config.toml
d_shared_expert = 64
router_score = "sigmoid"
qk_norm = true
optimizer = "soap_variant"
warmup_steps = 98
dataset = "wikipedia_en"
Below are experts of layer 6 (counted from 0) of a mixture-of-experts language model. Rows are named router (the router's row for the expert) and show model dimensions 0-95. Each number is 50 + 15 x the weight over its row's rms, rounded and kept within 0 to 99.
Before each expert's rows: "gets" lists some tokens that make up at least twice as much of what it gets as of all text. This comes from a sample of Wikipedia text that the model never trained on. Tokens count by the router's weight.

# expert 30
gets: " to", " in", ".", "ed", " of", " was"
router:72 49 43 43 59 59 55 52 40 57 78 53 39 73 70 30 49 59 60 55 42 55 56 60 44 69 74 60 64 70 39 53 38 54 53 57 26 34 55 62 64 71 62 57 53 59 31 55 24 67 46 30 55 49 55 28 36 72 71 73 54 19 27 36 41 56 36 24 67 62 32 54 69 36 62 45 40 39 59 60 52 47 54 31 31 44 59 25 72 51 64 47 89 85 44 27

# expert 13
gets: " c", " m", " f", " s", " p", " t"
router:52 73 49 40 51 22 59 68 49 57 41 33 61 64 42 48 40 45 61 50 42 42 22 69 57 48 81 43 76 74 38 72 36 34 61 47 35 44 70 38 64 47 56 30 57 53 74 39 26 51 38 58 25 15 49 50 62 44 48 64 53 71 70 48 71 58 46 53 72 56 58 72 37 28 66 69 45 62 45 42 46 58 62 49 56 21 75 45 57 14 21 30 48 38 61 36

# expert 34
gets: "i", "a", "h", "u", "c", "r"
router:60 76 56 43 51 26 46 43 39 63 47 42 49 86 42 37 66 26 51 78 41 55 31 59 37 60 82 36 60 36 47 51 36 37 53 59 30 79 51 49 45 47 43 50 59 73 55 67 58 70 38 57 37 49 51 18 67 22 47 54 54 63 46 56 56 45 31 64 29 46 67 62 46 21 52 68 26 72 41 34 35 46 63 88 52 35 80 55 47 52 51 58 39 57 74 30

# expert 5
gets: " to", "y", " in", " b", "om", " by"
router:57 47 22 67 47 40 71 65 53 49 73 47 50 61 40 49 48 52 51 26 48 27 31 60 57 73 71 49 45 61 04 46 34 65 49 73 33 53 49 46 63 42 54 18 61 31 48 67 18 58 44 56 41 41 47 51 32 82 68 66 64 54 47 22 50 49 43 78 47 50 40 65 45 27 72 58 89 58 47 70 48 61 52 70 58 18 59 50 50 48 43 47 51 59 40 38

# expert 22
gets: " |", " in", ".", "\n", ":", "|"
router:59 49 31 35 64 52 56 50 87 86 40 31 50 70 64 56 75 72 32 47 42 31 66 49 67 64 50 48 62 69 57 72 53 77 54 37 51 71 38 68 53 51 64 40 60 56 60 31 63 41 37 38 44 63 44 18 44 44 52 79 54 22 46 31 27 27 44 44 75 36 49 23 55 58 62 34 49 63 45 55 84 50 46 72 56 44 43 55 56 60 35 46 59 81 48 41

# expert 14
gets: ",", " |", " ", "\n", "|", " ("
router:70 41 43 48 61 56 47 57 56 64 44 54 23 59 66 40 65 65 40 48 21 54 79 59 64 57 55 52 43 48 51 36 40 74 67 49 34 41 41 83 79 50 56 23 47 36 53 50 61 45 45 56 62 44 43 40 40 56 40 75 43 28 29 41 57 58 52 34 73 30 42 76 69 29 61 48 37 53 58 60 61 51 50 46 49 60 34 25 55 67 42 69 92 94 37 24

# expert 15
gets: "s", "ing", "ed", "it", "at", "es"
router:43 66 66 51 57 65 25 49 36 44 75 66 67 49 42 37 61 61 94 31 55 55 40 80 78 66 47 59 95 62 58 65 33 83 41 59 32 44 60 37 54 63 46 52 58 44 50 51 53 52 30 50 57 40 29 35 30 44 54 56 52 65 31 46 38 53 11 33 52 64 53 59 65 35 23 53 44 72 45 32 33 51 49 60 27 49 51 54 56 46 58 61 59 73 35 35

# expert 0
gets: "ed", " and", " a", "ic", "ing", " was"
router:72 75 55 71 69 47 66 61 73 36 60 71 48 63 42 10 72 50 72 45 57 60 44 88 53 58 74 50 54 48 52 67 38 54 91 51 50 23 32 44 42 69 43 50 79 57 53 71 36 45 48 32 40 20 52 32 41 77 46 53 32 52 49 68 62 45 38 45 64 70 53 49 73 57 44 62 52 31 59 26 71 38 59 39 47 49 62 37 64 38 47 52 41 53 36 44

# expert 36
gets: "r", "20", " m", "m", "l", " M"
router:66 80 63 36 37 43 41 43 33 76 53 70 34 61 40 41 67 35 55 62 47 42 35 55 38 52 78 45 39 46 55 79 20 48 57 48 53 42 68 51 48 54 22 47 61 74 71 53 30 37 26 38 35 18 46 35 52 49 52 78 32 65 51 45 39 38 32 65 50 49 70 68 35 55 44 65 40 63 44 46 64 36 70 60 59 19 57 63 26 55 27 60 38 46 79 28

# expert 6
gets: "-", ":", " a", "\n", " c", " r"
router:71 73 53 75 58 40 52 54 44 60 31 56 49 53 50 36 67 53 49 56 42 49 40 62 34 50 68 58 44 59 66 83 25 57 35 69 57 61 29 43 29 67 20 42 58 41 46 43 16 67 39 58 45 28 73 68 27 63 42 75 75 54 49 45 53 42 42 29 57 29 48 52 38 47 29 19 48 51 32 34 61 49 69 79 38 34 61 50 15 41 39 37 67 65 57 37

# expert 11
gets: " T", " S", " M", " C", " B", " L"
router:40 57 71 72 46 23 47 37 50 49 57 45 24 57 66 30 53 44 32 55 55 31 22 40 17 56 57 33 65 62 49 71 55 50 53 50 67 48 50 39 36 64 35 27 49 64 47 54 45 47 31 55 23 29 62 21 62 18 53 53 33 50 57 55 79 43 68 44 53 59 30 73 53 52 40 65 47 65 52 19 61 45 47 42 31 22 50 34 51 22 46 47 41 39 89 35

# expert 20
gets: "0", "A", "2", "C", "3", "1"
router:49 58 46 63 40 52 45 43 66 56 35 64 64 72 50 50 85 46 53 49 62 55 28 31 42 55 43 51 88 41 65 45 40 50 45 27 42 44 34 54 30 85 33 34 41 54 48 51 22 70 55 20 56 66 58 53 65 50 50 35 52 41 56 35 47 49 20 37 28 33 38 51 42 85 61 19 38 49 65 41 41 43 35 66 47 71 68 56 74 25 24 60 69 43 58 68

# expert 37
gets: " ", "-", "20", "19", "ed", "–"
router:77 52 62 55 72 59 52 41 41 58 82 40 31 60 42 16 57 37 41 70 41 57 52 82 69 50 43 40 69 75 47 62 51 47 75 44 47 25 60 35 50 45 36 48 70 35 71 59 28 58 44 40 83 51 58 21 35 55 46 51 65 59 26 64 40 22 26 50 41 22 62 67 69 30 53 49 47 51 37 39 27 75 46 61 52 39 56 54 33 56 34 37 40 68 50 54

# expert 28
gets: " M", " B", " S", " C", " T", " L"
router:37 57 42 58 48 47 43 40 66 54 53 60 48 38 54 44 52 52 41 37 40 47 29 32 34 52 23 06 32 90 50 48 62 74 29 69 54 39 53 82 48 55 45 78 47 54 52 38 65 11 29 58 51 47 48 37 50 49 43 49 24 62 44 33 48 61 81 64 16 53 35 28 52 71 46 33 37 61 47 40 30 46 47 73 43 45 60 60 41 29 55 36 40 43 64 73

# expert 29
gets: " |", ".", ":", "a", " (", ".\n\n"
router:49 62 48 91 52 26 42 60 64 47 63 18 65 57 62 45 48 23 36 46 53 47 53 44 76 67 66 40 38 43 66 43 70 54 49 46 15 58 47 41 63 57 44 23 62 38 66 68 51 63 47 57 48 49 43 30 38 16 62 55 53 66 58 35 57 31 46 54 55 40 71 40 47 27 42 45 42 72 57 36 36 47 36 69 34 25 43 52 75 35 43 20 49 73 42 15

# expert 8
gets: " M", " S", " B", " C", " T", " L"
router:45 56 33 61 74 43 62 55 54 63 57 59 38 53 35 53 55 47 33 41 61 33 32 29 49 60 55 06 40 59 62 40 43 67 27 72 75 27 20 81 56 65 55 49 52 58 38 59 50 36 19 55 35 52 38 24 51 39 48 80 27 62 52 43 67 59 73 35 32 78 31 41 48 46 59 33 40 57 51 30 53 57 66 58 54 12 47 50 43 39 37 37 40 35 73 47

# expert 2
gets: "al", "ar", "r", "an", "l", "or"
router:64 54 24 65 70 47 55 59 60 77 34 71 57 46 15 39 54 35 65 48 56 42 57 38 55 73 71 42 46 36 55 76 38 68 63 59 35 60 24 58 64 52 63 62 61 64 55 47 64 49 24 47 40 40 40 26 45 43 54 48 40 78 62 69 69 35 30 53 39 69 53 46 42 26 76 43 69 68 70 33 39 44 77 73 56 16 38 66 51 63 39 47 45 39 75 37

# expert 26
gets: "ed", "ing", "s", "ated", "es", "ation"
router:79 64 55 57 78 51 65 70 35 39 81 66 56 57 58 26 62 56 89 35 56 68 44 82 64 61 61 65 74 48 49 73 52 45 45 58 42 29 32 49 27 50 48 42 77 49 54 44 33 66 49 25 81 49 51 39 41 70 52 67 73 36 33 62 32 47 42 11 56 39 62 49 63 60 56 34 48 37 60 32 50 49 51 38 50 40 53 46 75 50 70 43 48 65 40 43

# expert 17
gets: "20", "0", "–", "19", "1", ")"
router:55 60 60 35 48 63 79 68 67 36 59 48 59 43 61 74 46 67 74 44 47 87 49 52 42 54 84 36 84 65 46 47 62 32 56 51 63 52 26 55 40 60 25 25 85 62 44 69 45 37 69 35 38 44 63 67 58 57 35 57 58 48 72 50 43 48 35 40 51 32 72 37 56 75 50 16 50 32 67 40 60 59 59 51 40 53 54 67 56 35 60 50 68 60 65 81

# expert 23
gets: " the", " of", "'s", " The", " a", " in"
router:51 50 59 65 53 77 32 43 48 59 56 37 48 52 48 50 52 42 79 15 47 38 35 66 60 54 80 56 57 53 27 46 53 56 33 57 54 67 78 52 46 53 49 36 33 43 46 57 28 31 32 44 79 58 30 56 14 88 49 52 44 82 51 59 56 41 36 70 52 25 62 29 56 49 54 78 56 60 50 40 55 54 54 64 25 41 51 39 27 41 30 59 81 70 50 68

# expert 3
gets: "ed", "s", "ing", "es", " was", "ers"
router:55 69 73 60 70 44 69 69 31 37 86 60 65 51 61 37 47 55 84 27 46 72 27 69 86 71 48 62 72 54 49 63 46 63 40 72 37 38 40 56 58 40 58 68 70 43 47 44 40 41 46 47 51 37 40 48 47 58 59 61 64 45 24 53 32 56 28 24 47 45 37 49 59 23 46 40 37 49 53 26 64 58 65 48 40 47 37 47 59 44 61 50 44 99 38 28

# expert 21
gets: "\n", "|", "-", "20", " |\n", "19"
router:96 47 41 70 48 49 37 39 76 70 39 47 51 49 55 58 70 59 39 55 43 61 56 46 65 55 56 53 52 78 70 72 39 56 34 46 43 47 45 41 33 58 08 39 67 62 52 20 14 57 53 59 54 55 44 53 57 48 35 52 51 45 48 40 24 44 47 31 64 16 53 33 32 63 53 16 45 59 56 20 29 55 56 55 43 66 37 61 33 55 40 49 58 84 40 38

# expert 33
gets: " the", " a", " of", " The", "'s", "ic"
router:67 49 51 84 38 73 18 31 66 41 47 36 49 67 33 55 65 61 60 37 66 66 49 45 61 62 82 51 46 59 55 50 53 45 65 40 36 56 64 59 15 43 49 40 73 31 52 58 44 23 32 43 64 48 58 62 09 49 73 38 33 73 54 68 54 42 71 58 76 57 68 31 47 35 46 66 57 62 47 25 50 32 49 49 34 37 57 61 29 37 37 42 54 82 49 48

# expert 12
gets: "e", " |\n", "le", "re", "o", "ro"
router:66 68 06 59 49 30 36 59 36 68 35 53 53 61 51 48 72 61 85 32 72 55 40 84 43 56 38 44 81 53 48 49 59 44 55 49 62 25 24 56 77 57 40 26 54 52 39 52 36 71 16 62 49 30 41 29 29 60 65 44 85 59 56 44 37 38 30 61 55 45 30 52 68 52 43 43 61 64 56 50 59 44 53 61 40 37 54 22 54 69 52 55 33 57 42 51

# expert 16
gets: ",", "20", "19", " (", "\n", ")"
router:62 37 44 70 34 53 47 45 72 72 46 57 77 31 59 64 45 59 47 66 41 63 60 44 45 45 54 47 47 73 57 38 44 51 38 59 38 75 46 66 59 48 30 23 89 43 72 32 55 56 52 49 71 49 32 66 73 62 44 62 44 23 50 16 55 36 33 52 73 30 64 27 65 80 52 29 61 42 67 46 41 73 39 56 54 60 52 70 58 63 36 30 46 74 75 65

# expert 38
gets: "ed", " a", "ing", " was", "ated", " is"
router:66 69 55 73 49 37 64 70 65 50 56 62 52 65 58 16 48 31 71 43 56 65 45 64 55 73 68 58 53 58 49 82 50 55 63 65 55 30 38 47 41 52 67 64 71 58 47 55 19 58 42 44 43 32 73 32 38 73 62 52 41 44 39 44 49 46 34 54 66 65 46 57 78 25 70 73 39 27 68 30 52 33 42 40 47 22 41 40 60 50 37 23 16 48 32 29

# expert 25
gets: " ", "20", "19", ".", "0", " |\n"
router:43 47 61 48 09 56 80 38 56 50 63 42 38 53 35 61 53 60 49 66 38 77 51 63 45 49 43 32 58 64 67 48 69 42 84 34 76 26 49 32 29 64 05 49 64 56 39 54 39 71 54 17 52 79 35 51 46 65 46 64 68 45 59 54 33 52 35 43 56 17 47 66 56 61 59 67 31 70 52 67 60 50 51 49 42 36 39 74 32 49 48 55 42 50 65 33

# expert 10
gets: " the", " a", " The", "'s", " his", "The"
router:58 46 49 72 31 50 15 30 51 71 43 49 72 48 23 57 57 60 49 29 62 65 33 40 39 40 62 53 40 74 57 68 45 51 34 32 56 83 71 60 29 36 37 37 38 41 73 30 40 34 42 43 63 37 62 52 37 64 52 50 49 68 45 15 40 64 73 69 67 40 47 36 36 43 25 52 46 40 59 26 50 42 54 50 18 26 71 64 28 36 35 40 39 62 63 54

# expert 39
gets: " |", "g", "==", "ig", "===", "est"
router:45 65 09 62 56 70 59 42 78 68 45 52 34 61 46 18 78 44 32 54 54 63 37 83 48 60 62 47 65 68 48 74 68 64 38 57 68 77 56 59 47 24 24 49 62 49 37 26 45 57 44 41 72 52 37 75 43 37 58 49 57 69 41 54 43 58 68 55 51 43 80 44 42 40 55 48 63 39 46 44 43 53 80 55 42 67 59 36 69 54 32 73 46 77 44 68